config.toml
moe_layers = [0, 1, 2, 3, 4, 5, 6, 7, 8, 9, 10, 11, 12, 13, 14, 15, 16, 17, 18, 19]
normalize_top_k = false
tie_word_embeddings = false
Below are experts of layer 15 (counted from 0) of a mixture-of-experts language model. Rows are named router (the router's row for the expert), up (a neuron's input weights, with its number) and show model dimensions 64-95. Each number is 128 + 32 x the weight over its row's rms, rounded and kept within 0 to 255.
Before each expert's rows: "gets" lists some tokens that make up at least twice as much of what it gets as of all text. This comes from a sample of Wikipedia text that the model never trained on. Tokens count by the router's weight.

# expert 4
gets: " in", " of", " and", " to", " for", " on"
router [143 102  89  75 113 176 114 129 147 180  82 134 104 109 150 175 105  65 155 157 128 107 117 112 124 125 152 142 107  92 169 147]
up31 [150 116 158 151 128 198 107 210 118 102  85 178 194 107 147 126 130 166 101 125 120  71 130 147  71 134 208 141 148  99 155 138]
up32 [140  86 127 109 102 183  85  57 149 125 108 125 157  98 187 114 166 162  88  86  60  87 159 148  95 185 154 113 112 111 166 115]
up33 [123 128 148 174  77 120 126 129 174 151 106 136 161 178 117 160 154  99 142 134 151 117  83 106 148 132 165 114 116 109 149 186]
up34 [106 142 114 121 111 151  90  92 104 169 117 103  91 185 127 121  54 114 117 134 117 220 116 168 119 150  94 121 147 175 151 173]
up35 [ 80 136  91 187 109  92 152 149 134 144 158 170 155  91 143 111 134  93 124  84  68 108 112 145 172 121 155  96  72  97 160 106]
up36 [124 109 135 157 150 132 167 123 164  93 132 141 177 104 110 164 116 107 131 150 163 119 150  58 118 133 212 128 187 129 157 156]
up37 [139 101 119 132 113  66 126  90 137  96 200 132 141 173 126 144 152  92 137 144 163 102 140 110 122  63 135 144 153 159 126  99]
up38 [135  88 136 167 176  97 120 183  98 151 142 116 131 147 163 142 139  68 147 171 152 127  89 125 147 133 128 119 132  93 149 170]
up39 [148 134 214 131  37 129 166 135 121 152 139 107 165 101 114 122 142 175 146 119 174  47 107  97 147 155 109  86 111 115 181 154]
up40 [128 137 102 113 120 156  94 160 136 104 116  99 135  78  82  91 183 128 164 136 137 164  63 183 166  89 143  76  56  69 146 122]
up41 [134 147  86 164 112 153 164  98 157 119 105 121 158  99 133 120  79  91 108 193  88 109  78  98 123 144 165  91 141 127 114 156]
up42 [131 203 127 146 152 147  67 104 153  90 150 129 133 193 124 128  94 164 115 127 170 156 173  92 187 102 158  83 190 135 143  93]
up43 [102 123 116 100 145 146 138 139 133  98 102 171  57 125 114  89  95  86 118 141  82 119 150 181 122 138 126 153  76 138 143 123]
up44 [161 175  77  98 136  65 163 112 204 115 127  97 153 131 120 146 114  67 154  99 103  77 176 137 140 168 147 122 123 150 114 128]
up45 [126 163 110 124 104 163 101 154 131 118 129 126  85 153 117 171  94 118 148 158 145 135 115  87 163 137 125 121  97 139  76 146]
up46 [ 88 144 177 155 131 123 113 125 103 208 161  50  72 119 127 136 176 169 182 164 123  94 177 146 102  76 172 122 124 138 102  96]
up47 [181 156  63  99  51 124 161  90  95  97 102 121 107 104 101 175 188  96 146 148 110 120 162 135 142 104  88 110 100 113 154 131]
up48 [129 124  95  93 120 102 121 145 118 149 111 133 151 157 111 113 126 101 184 148 137 105 135 161 162 172  95 185  91 133 146 119]
up49 [107 126 187 134 158 175 179 142  89 165 108 108  71 106 176 104 101 140 131 132 137  79  72 137 114 167  67 191 139 171 184  96]
up50 [117 150 111 149 156 120 110  94 132 132  87  92  67  97 151 144 154 119 137  96 112 141 147 147 122 133 108 134  93 192  84 144]
up51 [192 154 100 131 160 177 121  80 136  87 129 136 144  91 125 119 170 143 104 172 160 173  82 103 133 147 122  95 133  73 157 165]
up52 [123 138 146 124 131 176 101  91 105 192 162  39 180 126 110 113 119 132 123 115 167 143 152  66  82 105 129  88 128 171 144 173]
up53 [ 94 104 126 171 156 165 154 141 125 164 114 160 139  84 180  89  83 126  96 114 143 141 113 139 162  39  84 141  69 120 135 127]
up54 [155 113  99  64  97  94 122 134 154 162 175 166 133  88 140 133 145 142  93 117 127 155 140  64 191 141 145  83 116 126 164 188]
up55 [146 104 135 180 156 161 167  95  95 120 102  90  83  73 121 106 114 119 136 123 157  95 121 199 147 123 159 192  67 156 134  68]
up56 [149 138 123  95 153 160 114 144 117  90 110 105 101 145 115 135  72 172 153 162 100 126 107 136 121 113 160 142  89  68 169 145]
up57 [151 133 156 171 141 122 158 133 103  79  71 113 116  97 130 120  83 110 180 124 123 149 167 106  82 173 125  98 108 137 135 149]
up58 [170 117 143  78 147  99 135  88 179 123  95 149 121 141 100 152 127  98 128 132 120  94 113  79 158  97  99 124 122 123 152 162]
up59 [125 125 100 153 112 176 176 167 147 166 115 143  98 173 140  66 129 142 116  89 172 130 132 161 158 141 146 138 128 125 131 141]
up60 [137 155  97 122 108 117 100 111 132 137  96 176  97  58  38 112 153 134 166  91  95 130  96 114 142 134  71 123 170 119 116 162]
up61 [176  67 111  91 113  98 100 187  77 151 148  69 106 109  99 141 187 122 154 147 158 121 135 154 113 192 112 147 112 169 174 127]
up62 [100 139 133 161 181 129 168  96 121 112 157 177 189  93 175 179 208  80 135 128 115 109 118 128  95 111 183  64  87 188 108  71]
up63 [169 119 108 173 145 147 158 129 108 134 153 109 192 135 116 187 112 104 101 169 110 135 108 117 139 177 204 141 149 108 135 180]
up64 [ 95 142 147 161  92 139 133  97  96 126  55  82 178 156  96 165  98  97 161 142 153 127  80  94 188 106 169 189  84 178 125 105]
up65 [129 171 117 123 160 142 146 147  66 128 107  62 109 140 134 125 112 124 130 127 129 194 125 145 133 133 104  62 183 132 195 113]
up66 [164 193 148 164 134 151 118 121 146 185  87 173 165 190 155 116 131 149 166 152 117 116 134 152 142 141 171 172 106  91 128 111]
up67 [173 145  83 130 128 120 191  93 117  95 144  60 194  75 183 125 147  89 121 168  83 136  97 140 150 168 144  75 163 199 161 146]
up68 [158  79 137  92 136 168 153  90 167  85 122 175 156 124 163 140  93  91 188 124  90 135 129 127  89 101 192 138 119 138 164 168]
up69 [143 145 127 143 108 113 153 172 123 165  98 104 136  68 122 114 182 140 116 112  62 118 162 142  72 138  76 149 177 150 174 108]
up70 [155 141 139 154 126 152 134 126 125 105 180 111  83  99  94 117 150 150 168 114 151 162 151 142 120 114  89 121 191 118 191 183]
up71 [194 160 163 107 140 110 157 105 155 139 202 132 146  96 190  99  61 122 164  88 129 120 151 115 186  41 161 130 111 114 100 129]
up72 [114 116 119 167  92 151 174 152 133 137 145 199 141 108  59 109 143  93 204 124 112 127 164  93 147 102 109 128  94 103 158 142]
up73 [140 116 120 148 134 158 156 148  95 182 118 119 156 164  86 105 182 173 163 154 101 146 100 147 116 135 117 139 138 108 170 146]
up74 [146  75  53 138 134 137 148 117 133  88 132 164 133 116 124 127 157 137 152 123 152 133  65 114 145 152  78 148  75 111  75 139]
up75 [ 88 171  80 121 124 169 152  90 143  81 112 148 149 120 137 120 156 121 188 102  83 121  94  92 137 131 119 155 177 176 153 133]
up76 [157  89  59 134 108 120 112 117 129 173 136 165 127 182 148 113 124 158  99 134 116 146 137 124 182 106 117 168  83  56 112 152]
up77 [172 146 127 102 162 185 137 129 161 125 136 144 111  92 115  68 105 103  81 119 181 180 103 139 140 100 141 115 166 123 115 136]
up78 [ 87 124  98 112 142 212 194  75 153 146 178  54 187 142 200  98 142 165 106 106 119 107 121 117 152 124  77 114 156 165 170 113]
up79 [176 129 104 100 155 126  98 121 152 106 112  87 126 139 127 166 190  77  76 120 164  68 161 132 121 179 181 118 176 104 134 134]
up80 [137 163 165 138 196 145 101 120 144 105  95  81 146 122 124 162 142 142 138  93 112 138 178 151  87 163 106 125 103  97  88 121]

# expert 3
gets: " |", " 0", " two", " three", "5", " m"
router [137 155  97 210 137 125 125  60 121 134  79 166 196 123 162  63 137 171 157 114 110 139 137 153 160 138  98 118  84 116 118 116]
up31 [138 168 132 158  65 139 123 159 120 144 161 108 148 103 143 103  91 102 144  88 105  54 159  79 109 146 162 157 166 144 178 119]
up32 [185 111  92 135  92 129 187 201  95 134 127 188 115 111 165 101 149 106 148  71 115  75 127  96 112 172 197  85  99 122 166 131]
up33 [124 127 147 150  90  78 115 140 120 168 149  95 171  83  82  97 108  60 131 107 124 172 194 127 118 103 161  79 135 157 116 185]
up34 [ 85 185  37 160 127 149 143  83 163 136 102 144 112 141 153 142  92 151 100 157 122 205 114 137  97 105 194 132 126  65 123  86]
up35 [136  86  82 179 144 110 138  85 121 137 140 105 150 144  99  42  78 127 133 101 117 141  98 118 123 102 130 129 125 172 121 173]
up36 [182 111  45 136  80 133 154 118 146 135 130 130 153 153  84 115  62 133 156 146 124 115 105 120 169 129 215 105 106   8 107  96]
up37 [151 149 152 149 147 146 127 184 101 122 121  69 131 139 183 128 118  86  74 143 120 140  63 150 200 164 153 148  71  85 133 157]
up38 [116 159  81 139 152 122 147 130  93 165 114 115 144 124 133 126 156 140 130  77  79 103  86 125  75 145 147 126  92  83 122 173]
up39 [107 141  79 176  93 110 143  80 134  48 116 137 173  62 134 160 156 124 123 138 127 149 166 153 115 118 133 156 162 164 126 113]
up40 [149 139 129 139  96 117 178  90 116 155  82 127 182 140 122  93  89 161 158 122 137 156 107 179 102 191 135 168  88  99 128 185]
up41 [155 123 163 150 122  99 137  87 115 163 139 124 110 141 135 121 146 124 109  85  96  64 126  70 161 144 133 152 102 171 142  92]
up42 [ 92 111  84 163 105 103 150 119 103 131 102  88 160 135  81  95 117 148 158 143 162 136  96 139 140 146 190 136 147 207 143 120]
up43 [158  98 130 111  99 140 152 211 111 106 163 118 169  74 173 137  95  81 141 106 144 141 143  63 116 117 122  96  92 126 194 133]
up44 [145 134  79 155 168 159 137  85  93  96  61 111  91 148 110 109 101 157 126  91 113 167  83 176 160 109 150 127  85 142 156 122]
up45 [127 174  75 204  95 149 148 132  93 159 149 174 190 119 151 110  74 149  67 117 102  93 146 132 157 153 100 195 112 157 165 153]
up46 [148 121 121 142 146 169 144 121 109 100 105 105 192 117 183 133 110  81 156  64 112  92 135 107  74 129 116 106 184 185 145 152]
up47 [137 102 156 158 120 125 181 127  82 141 115 146 100 110 137 133 140 105 125 108  84 132 128 113 136 184 160 120  59 148 110 102]
up48 [189 138 121 122 112 128 138 124 120 142 163 142 156 121  67 110 135  85 122 122 105 217 179 133 184  85 133 182  97 135 162 136]
up49 [151 171  96 150 180  95 136  75 132 177 130 124 107 125 144 134  95 121 134 109  97 134 135 228 126  56 100 150 123 194 121 131]
up50 [ 80 125 113 195 145 154 136 127 101 136 135 161 187 123 103  99 127 142 125 129 115 176 108 157 162  87 122  77 178 129 127 147]
up51 [145  58 106  94 163  89 129 126 101 157 171  83 141  90 117  88 118 142 158 128 139  68 181  91 170  87  76 112 112 126 110 158]
up52 [146 104 133 150  92 130 198 107 193 101  80  77  99 107  94  72 127 155 136  91 137 151  83 127 154 134 135 149 118 110 115 159]
up53 [147 198  76 202 124  65  96 121 111 118 120  84 121 118 108 111 120 114 121 100 172 117 118 164  91 160 120 133 111  95  91 151]
up54 [142 170 147 105  81 136 200 101 119 120 113 136 126 128 121  99 156 117 104  92 119 163 103 142 177 151 119 206 133 109 174  95]
up55 [199 165 119 115 113 208 169 105 129 158 139 123 228 130 133  98 161 129 156  97  99 185  74 106 136  84  86 123 122  99 107 118]
up56 [141 132  73 117 124 163 193 109  89 142 127 132 210 122 117 139 110 101 145 109 118 103 114 165 117 138 142 179 143 112 110 116]
up57 [100 109 142 144  86 161  99  98 118 154 127 160  65 182 114 136  89 116 144 180 109 103 106 162 152  80 148 118 142 150 164 136]
up58 [139 136  77 140 148 170 187 162  95 135 173 151 149  90 159  95 152 126 144 106 153 170  62 141 147 149 155 198 154 165 136 131]
up59 [138 104 114 106 125  65 166 149 111 103 144 163 179 108 107 130 121 169 137 172 163 152 183 153 123 110 168  88 128  84 161 150]
up60 [124  97  74 140 115 153 146 122 172 112  62 144 134  94  75 126 101 172 188 119 137 121 116  80 216 129 177 144 124 142 130  75]
up61 [107 135 130 154 113 136 126 143 170 142 103 148  53 107 104 158  80 130 133 137 102 165  98 131 174 140 196 116  96 146 129 123]
up62 [156 107 170 130 179 156  93 114 145 168 140 147 121 151 122 150 133 100 134 110 177 137 132 146 191  64 149 145 155  47 135 137]
up63 [174 127 150 152 117  45 168 151 140 120 141 159 145 133 131 121 143  97 123  96  94 153 166 149  97 100 149 143 185 192 116 140]
up64 [133 130 135 174  76  97 109 105  95 211 148 152 137 109 171 141 123 110 154 127 142 148  95 131 102 116 167 128 177 156 118 108]
up65 [120 135 105  85  95 174 124 161  78 116 112 117  77  44 135 122 113 100  60 172 206 110 146 118  88  77 157 134 172 109 131 133]
up66 [ 92 212 139 190 172 142 105 164  96 111 139 142 135  69 191 106 113 123 150  99 132 127  65 168 144  72  88 163 142 125  99 125]
up67 [177 180 101 135 152 169 169 140 124 160 122 176  81  92  98  91 171 137 148 103 156 161  90 147 166 107 158  76 124  87 170 114]
up68 [139 131 142  97 117 152 137  86 141 139 154 108 188 113 178 146  84 162 162 139 109 177 103 145  59 105  51 165  91  83  96 148]
up69 [109 117 110 176  98 155 133 103 106 132 110  75 156 129 146 114 141 172 134  89 122 161 165 106 150 131  92 104 140 160 138 160]
up70 [116 140 122 152 152 217 157  82 104 144  96 120  97 122 137 159  84 125 176 124  66  92 138 153 118 173  86 111 128 156  98 122]
up71 [177 107 128 123 115  59 124 159 102 108 149 131 148  93 105 128  81 100  97 101 168 153 175 100 141 138 163 173 140 170  88 136]
up72 [136 143 119 117 138  45 115 129  92 128 163 110 130 120 191 124 135  82  81 104  84 131 135 115 114 110 155  66 113 142 148 127]
up73 [132 143 117 132  97 173 124 150 168 172 122 211 207 116  91 165 116  81  96 136 131 144 121 104 103  98 144 103 184 136  95 148]
up74 [136 157  72 158  74  80 162 101 129  51 189  77 111 172 124 105  91 173 107 110 139 136  72 118 118 143 145 197 158  71 138 139]
up75 [174 120  94 118 175 198  88 135 124  63 185 166 174 143  95 130 128 123 181 149 164 111 160 180 115 126 139 115 206 145 116 128]
up76 [112  79 151 145 195 108  90 133  93 101 138 146 125 148 121 165 121 119 108  86 157 114 115 174 129 123 150  61 139 121 144 212]
up77 [137 129 113 116 110 147 195 120 147  91 130 168 155  94 162 106  67 106 174  64 112 179 151 134  71 150 172 145 123 136 113  87]
up78 [172 123 116 254  91 155 125 122 109 108 129 100 133 152  74  95 122 145  65 113 157 145 147 161 116 102 170 155 114 121 112  80]
up79 [134 150 159 212 102  88 129 129 145 189 116  63 105 100 122 106 174 145 172  71 124 147  96  72 127 121 121  92  79 152 124 127]
up80 [ 89  78  64 197  91 180 146 172 121 154 119 127 117 161 144 149 127 106 117 114 112  68 115 131 118 111 140 196  91 132 145 143]

# expert 1
gets: " a", " an", " his", "'s", " A", " "
router [114  96 144 147 108 165  79 157 131  78 179  86 121 151 119 123 163  66  96 170 132 105 134 126 127 116 101  91 128 117 163  91]
up31 [162 127 138 179 126  80 134 159 120 138 115  83 128 120 156 156 145 180 144 128 177 121 144 102 138 145 146 117 117  77 121 128]
up32 [148 154  66  99 127 160 152 155 132 184 148 167 112 226 113 139 127 123 143 172 107 101 122  99 140  99  90 166 141 249 102 178]
up33 [144  69 100 150 177 127 104 113  82 109 151  86 134 115 130  96 160 157 104 118  97  88 167 167 133  52  93 109  77 148 125 107]
up34 [120 120 124 181 129  97 125 154 101 150  97  92  93 120 101 114  97  81 160 118 145 131 130 152 150 123 117 157 134 107 113  77]
up35 [172 145 111 172 106 158 159  98  73 111 134 160 132  50 120  96 120 122 131  62 141 118 132 135 146  83 111 132 114 150 118 156]
up36 [154  81 108 124 123 145 161 139  89 151 142 179 152 116 118  63 134 165 213  92 102 152 110 146 151  86 120 131 156 148 175 146]
up37 [104 114  60 168 149 156 140  91 122  95 154 103 109 116 104  81 129  91 169 114 147 148 112  77  65  83 119 130 117 113 119 100]
up38 [163 104 176 102  97 126 145 121 120 146 113 136 106 104  85 145 134 125 196 114  72 157 138 157 143 108 179 166  94 118  69 178]
up39 [110 125 101 118  94 150 141 145  51 150  76 120 154 124 150  91 191 135 170 109 183 151 124 182 120 101  58 147  90 209 119 130]
up40 [151 135 159  92 121  89 161  98 145 124 141 157 136 108 102 110 170  84 186 126 181 113 106  46 114 102 196 135 111 145 111  80]
up41 [117 104 125 164 126 173  77 136  76 125 121 130 127  70 108 140 116 119 131 144 157  78 141 141 120 181 108 125  89 130 146 130]
up42 [139  70 123 146 133 155 113 130  88 108  72  65 161 184 151 163 173  76 131 133 165 125 200 132 100 195 117  82 151 140 193 176]
up43 [128 108  98 141 130  87 103 170 118 161 133 115 116 114 164  87 118  73  75  99 124 101 134 136 125 151 130 129 175  81 112 123]
up44 [174 103 162 115  95 130 123 145  99  84 177 130 113 130  93 155 147 120 109 129 114  93  97 112  83 121 115 103 136 187 151 199]
up45 [168 146 137  96  93 142 130 129 115 203 151 101 162 101 112  91 180 141 189 135 156 109  87 160 146  83  94  89 103 129 172 200]
up46 [163 126 126 116 192  88 100 101 125 148 131  88 151 104 169 128 156 161 153  93 123  85 133 122  76 129 167 132 194 177 145  90]
up47 [136 133 124 162  74 111 165 142  76 138  94 125 106 153 106 113 128 120 113 105 102 130 149  83 144  80 183  98  86 135  92 105]
up48 [181 133  96 167 161 152 126 111  97 104 130 102 141 136  93 108  80 107 194 138 157 185 127 123 122 119 125 120 166 140 126  94]
up49 [128 170 114 132 108 131 134 110 132 153  97  95 131 111  76 127 105 159 142 131 160 172 190 167 181 107 141 103 147 102 112 162]
up50 [188 114 135 114 126 104  99 166 167 117 130 130 117 164 119 144 126 102 163  89 138 165 155 111 134 187 144 116 123  82  95 180]
up51 [108  89 122  99 114 112 181 128 152 117 132 109 207  62  97 120 112 154 113 119 116 144 155 102 124 107 116  79 152  93 145 143]
up52 [171 177 128  98 129 128 143 100 175 146 133 130 162 107 178 122 162 104  66 131 135 137 107  85 144 140 142 143 118 173 122 153]
up53 [152 171 125 157 170 149 134 187  85 127 185 108 124  99 132 120  87  89 134 148 145 120 121  78  82 142 170 150 132  96  58 141]
up54 [151 165  48 115  34 134 141 142 125 122 104 154  93 100 153  94 114 113 174 111 150  93 102  67 102 115 153  96  70  97 142 119]
up55 [110 132 103 172 130 178 132 177 127 176  95 126 171 152 112 128 137  58 184 180 133 149 140 168 128 114 177 126 174  97 147 135]
up56 [174 124  97  89 163 109 150 157 168 111 139  68 145 113 153 112 142  87 149 124  91 127 169  39 128 108 155 182 144 102 128 120]
up57 [121 192 115 176  96 167 189  87  98 129 126 135 154 108 146 139 165 104 139 123 140 150  68  85 105 154 176  92 117 145 157 140]
up58 [132 175  69 121  92 119 153 172 162 156 113 111 124 155 195 148 141 149 102  88 145 103 198 133 107 147 187 106 139 197 159 123]
up59 [105 135 124 112 140 178 175 173 100 126 177 195  91 153 107 126 130 119 139 130 115 201 123  86 136 123 154 126 115  76 120 180]
up60 [109 150  88 159 129 143 123 106 104 145 138 118 166  90 122  97 125 145  83 127 183 118 124  83 142 137 173 134  64  99 142 122]
up61 [136 155  68 161 139 130 144 179  72 118 146  97 122 138 116 137 169 154  72 135 129 135 157 134 116 167 146 174 100  66 183 155]
up62 [105  67 129 154 131 174 146 162 139  96 101 154  86 115 100 115 100  68 161 131 107 159 101 163  52 128 124 116 121 156 139  94]
up63 [ 98 168 114 127 112 109 175  46 150 143 112 151 134  80 135 174 103 120 114 118 152 127 167 159 167 114 130 144 122 102 118 118]
up64 [166 127 135 193 142 126 159 169 132 125 180 101 101 142 105 140 158 118  98 108 145  67 113 157  58 126 156 100  78  48 141 115]
up65 [118 180 130  93  48 133 107 171 141 129  84 160 116  62 116  73 110  73  91 151 149 160 121  53 119 162 132 141 146 124  68 128]
up66 [133 105 102 116  98 197 117 106 129 128 133 161 173  82  79 153  95 139 140 128 119 118  84 152 132 105 148 115 106 127 118 162]
up67 [136 136  96 165 100 162 155 156  50 108 157 107 142  65 126 106 123 109 137 102 159 154  87  89  99 122 130 130 139 140 153 106]
up68 [134 120 143 119  94 135 170 178 171 126 140 108 149 117 139  95 118 126  91 115 134 125 135 137  81  88  88 113 132 145 121 123]
up69 [ 93 100 101 156  60 108 118 136  56 148 192 104 143 131 140  92 116  70 112 178 115  94  95  73 110 149 113 168 179 176 143 106]
up70 [194  86 169 157 172 120 144 121 128 165 118 180 128 189 162  85 133  83 133 137 110 189  90 138 139 148 178 176  87 160 116 110]
up71 [164 114  78 147 129 110 128 159 111  99 118  72 119 101 114  83 129 102 149 100 180 129  84 130 126 112 162 198 114  78  84 157]
up72 [173 138  73 150 134  85 130  78 161 157  88 164 103 100 149 124 146 103 169 127 165 204  71  92 116 134 202 140  83 178 122  97]
up73 [169 107 110 161 115 183 161 124 158 125  91 102 207 142  75 111 129 131 142  96 187 156 163 161 136 144 142 109 138 135 107 136]
up74 [154 114 117 132 112 121 118 142 125 125 134 117  65 128 161 126 153  67  96 156 132 164  60  64  93 133  99  83 177 139 176 120]
up75 [154  94 147 164  71 184 149  72 133 128 141 130 192 164 102 153 128 107 118  93 114  97 121 117 140 152 143 134 145 109 137 116]
up76 [113 108 156 108 138 157 123 161  83 162 147  92 152 130 175 107 175 125 130 114 136 129 136 132 107 106 152 108 169 103  99 126]
up77 [ 86 189 120 148 135 169 155 152 148  91 128 128 103 119 145 100 120 114 101 167 116  84 116 141  66 121 178 117  76 137 107  62]
up78 [134 121  89 127 127 101 126 113  97 139 152 118 150 134 109 102 127 173 111  72  91 146 104 132 106 148 149 128  56 182 176 112]
up79 [112 135 124 191 131 146 148 139 101 142 150 122 180 160 117 114 212 152 132 151  82 170 176 129 109 130 139 129 109 125 205 114]
up80 [156 135  98 159  94  98 136 163  78 131 100  62 165 148 199  91  97  66  24 115  71 195 139 138 124 188 141 185 144 162 182 116]

# expert 0
gets: " the", " The", "The", " United", " New", "="
router [ 70 139 123 159 149 132 188 183  98 141 131 128  92 108 129  97  96 189  62  96  99 125 130 129 125 154 151 111 127 144  92 110]
up31 [105 169 140  97  97 130 133 161  93 140 118  83  89 158  75 156  77 112 103  73 130 169 122 108 130 116 139 185 132  95 176 135]
up32 [ 79 134 106 184 103 162 158 157  65 119 116 150 149  81 161 157 110 158 154 157 146 117  72 107 118 131 129 136 143  96 145 120]
up33 [144 178 111 199 121  84 147 149 113 143 128 132  99 135 160 151  74 148 116 128 163 103 115 139 160 162  97 120 106 105 178 130]
up34 [161 145  88 128  74  92 122 188 106 163 115 106 169 148 195 120 157 120 111 133 123 115 116 121 198 112 125 116  96 177 193 105]
up35 [135  97  96 156 119 206 171 110 156 167 121 199 136 112 114 131 120 159 156 204 180 165 133 147 129 106  84 117 105  39 156 157]
up36 [176  86 107 156  93 108 126 163  79 118  74 112 120 139 128 205 115  45 120 119  67 148  88 132  94 112 169 177 106 114 141 168]
up37 [128 141  91 168  81 139  97 141 114 128 129 168 142 117 149 135 187 104 110 119 168 121 127 139 118 143 145 124 139 140  97 166]
up38 [143 151 143 127 161  69 168  70  81  71 174 101 130 141 173  86 167  89  91 117 164 109 114 101 121 165 160  80 110 130  84  90]
up39 [135  80 129 168 156 217 174 162 122 131 117 112  63 119 117 109 123 166  87  84 111 133 106 114 104 159  81 184 147  98 167 159]
up40 [137 169 157  92  90 106 122 149 106 169  96 180 139 127 122 171 164  77 132  58 164 132  87  72 126 172 209  96 164 175 111 124]
up41 [107 112 140  85  88 153 153 206 127 112 103 108 107 136 197 128  99 102 146 139 122 113  76  96 161 119 181  71 189 102 144 145]
up42 [168 121 139 119 126 155 154 138 141 187 247  77 157  98 120 143 177 123 150  66  76 146 138 108 194  93  71 132 142 104 116 126]
up43 [162 139 144 133  96 131 142 156  54  97 155 130 132 120 142 161 154  80 102 100 121 172  99 111 173 140  70 173 129 102 117 162]
up44 [109 155  88 166  72  74  94 141 151  91 112 141  87 111 117 142 114 140 101 131 172 101 111 134 101 170 191 115 112 124 116 147]
up45 [139 157 128  88 100 111 115 205 124 159 126  62 177 152  65 152  77  94 109 180 141 152 129 129 101 127  82 169 148 131 105  90]
up46 [105  69 147 138 155 181 144 160 136 142 143 136  90  44  94  71 135 131 138 135 127 114 112 133  88 139 133  74 151  86 150 123]
up47 [132 158 135 159 107 133 207 133 116 158 114 129 131 105 147 163 126  91 131 110 121 149 139 101  82  74 114 135 172 201 157 146]
up48 [106 150 149 119 171 176 154 155 142 123 122 170  92 176 126  75 136  98  76  51 171 164 169 144  89 147 130 117 109 158 118 170]
up49 [131 141 102 120 123 126 127 123 136 163 145 142 127 106 151  80 126 181 143 141 163 162 131 107  98 169 138 129  67 121 137 143]
up50 [134 108 174  92 103 116  92 142 123 160 171 155 192 142 113 132 142 127  92  88  98 122 162 123 181  97 172 113 178  82 177  81]
up51 [ 94 143 157 161 171 103 146 139  88 101 139 186 163  99 124  95 117 116 118 127 166 141 114 104 169 126 117 147 136  91 152 134]
up52 [ 85 151  96 162 147 156 207 176 159 117 102 142 109 109 120 174  97 163  94 122 154 114  74 126 109 146 109 143 114 137 133 137]
up53 [110 133  63 122  86 169 108 134 135 190 180 180 134 150 135 141 183 159  92 120 143 108 124  79 129 116 127 126 211 127 130 163]
up54 [172 104 149 134  56 118 117 152 123 187 124 132  86 168 141 150 148 108  86 129 100 104  97 163 123 149 146 171 115 133 134 137]
up55 [ 93 133 115 102 112 114 193 101 114 138 138  96  95 122 114 150 149  95 111  76 165 102 106 162 127  78 100 104 198 219 191 155]
up56 [131 129 117 168 116  83 162 108 133 148  93 120 144 184  97 116 211 123  79 116 115 110 145 163 108  99 182 108 202 132  79 137]
up57 [124 109  99 177 128 167 101 183 139  87 157 144 137  91 125 158  66 235 125 152 135 182 143 133 126 151 112 118 113 140 101 129]
up58 [118 109  79 122 161 127 111  87  82 100 169 166 180  95 153 126 121  77 138 147 151  67  52 140 147 113  75  89 191 126 171 126]
up59 [103 126 114 132  83 104 105 112 118 193  87 142 143 104 132 128 115 167 171  97 139 129 161  90 165 184 133  71 115 157 155 110]
up60 [102 127 148  97  65 129  91 128 100 153 166 156 123  71 139 171 117  99 156 168 130 140 110 140 189 122 188 136 153 109 169 177]
up61 [141 117 111 101  92 189 181 133 141 181  90 100  61 127 131 110 109 136 144 143 141 130  79 139 125 149 180 105 118  98 150 112]
up62 [ 96  97 121 170 122 128 128 225  84 115 118 125 155  68 107 128 105 104  99 127 170 131 133 172 125 175 130  87 157 128  82  80]
up63 [119  69 141 211 142 151 127 159 140 146 114 114 110 171 138 127 159 122 121 131 158 146  96 145 102 166 150 143 122 181 183  99]
up64 [171 152 163 100  89 114 128 188 142 181 141 101 108 147 128 196  81 156 139  92 144 188 115 119 156 164 151 143 116 144 155 182]
up65 [109  80 130 174 148 168 155 177  60 136 131  96 171 130 106 135 108 106  54 168 180 154 147 116 157 112 144 130 122 143  67 142]
up66 [117 119 127 201 102 127 149  99 183 161 141 178 146  69 128 148 147 111 182 155  91 152 119 112 157 130 113  70 154 126 144 170]
up67 [100 122 108 183 154 149  93  84 107 153 100 176 129 193 225 154 189 114 164 165 126 113 178 120 127 214 188  66 124 143 107 171]
up68 [110 111  88 137 145 151 190 133 113 197 158 112 124 127 190  88  90 198 179 166  97 166  84 120  60 146 111 141 167 129 161 143]
up69 [ 95  89 142 167 152 164 140 151  42 137 160 176 152  77 128 127 137 111 146 110 139 120 146  67 109  99 113 157 120 148 147 182]
up70 [109 111 120 184 189 102 123  80  81 108 147  97  90 123 183  84 139  93 165  68 157 113  52  83 152 136 114 103 166  83 163 171]
up71 [110 135  74 151  90 145 151  80 125 105 124 129 103 111 116 150  71 226  69 140  67  99  62 153 166 149 126 134 154 124 118  92]
up72 [135 129 130 109 136 173 135 187  93 170 144 167 158  77 123 115 149 100  86 134 108 162  97 122 127 129 113 133  83  69 119 141]
up73 [143 102 108 164 194 131 163 132 118 150 112 121 128 115 137 107 116 110 157 136 162 158 166 153 156 185  81 116 134  90 114  91]
up74 [143 118 123  98  68 169 157 106  81 108 148 153 104 123  85  84  94 142 148 118 149 110 139 147  93 102 133 152 112 153 107 123]
up75 [154 137  80 130 107  97 129 106 156 100  82  99  90 153 117 162  71 142  87 113 150 183  52  93 140 145 129 158 101 151 144 112]
up76 [102 155 134 179  76 124 176  74 129 116  85  88 161  71 102 107 111 114  66 119 131 109  44 131 102 132 135  67 109 181 132 116]
up77 [100 151 135 125 107  90  88 193  70 122 132 143 139 147 155 164  99 154 104 123 100 135 144 125  99 170 177 112 110 213  88 150]
up78 [157 174 152 144 137 164  92 173 119 165 211 168 148 155 100 169 183 165 139  65  99 166 132  67 133 124 113 135  73  79 159 142]
up79 [121 144 132 174 121 143 148 180  91 117 166 145 136 103 160 135 109 120  95  82 139 155 128 132  75 110  52 160 150  81 118  94]
up80 [112 116 125 162 152  96 113 119  83 117  98 125 143  90 115 138 192 141  93  97 142 199 140 106  95 233 106 112 140  89 167 147]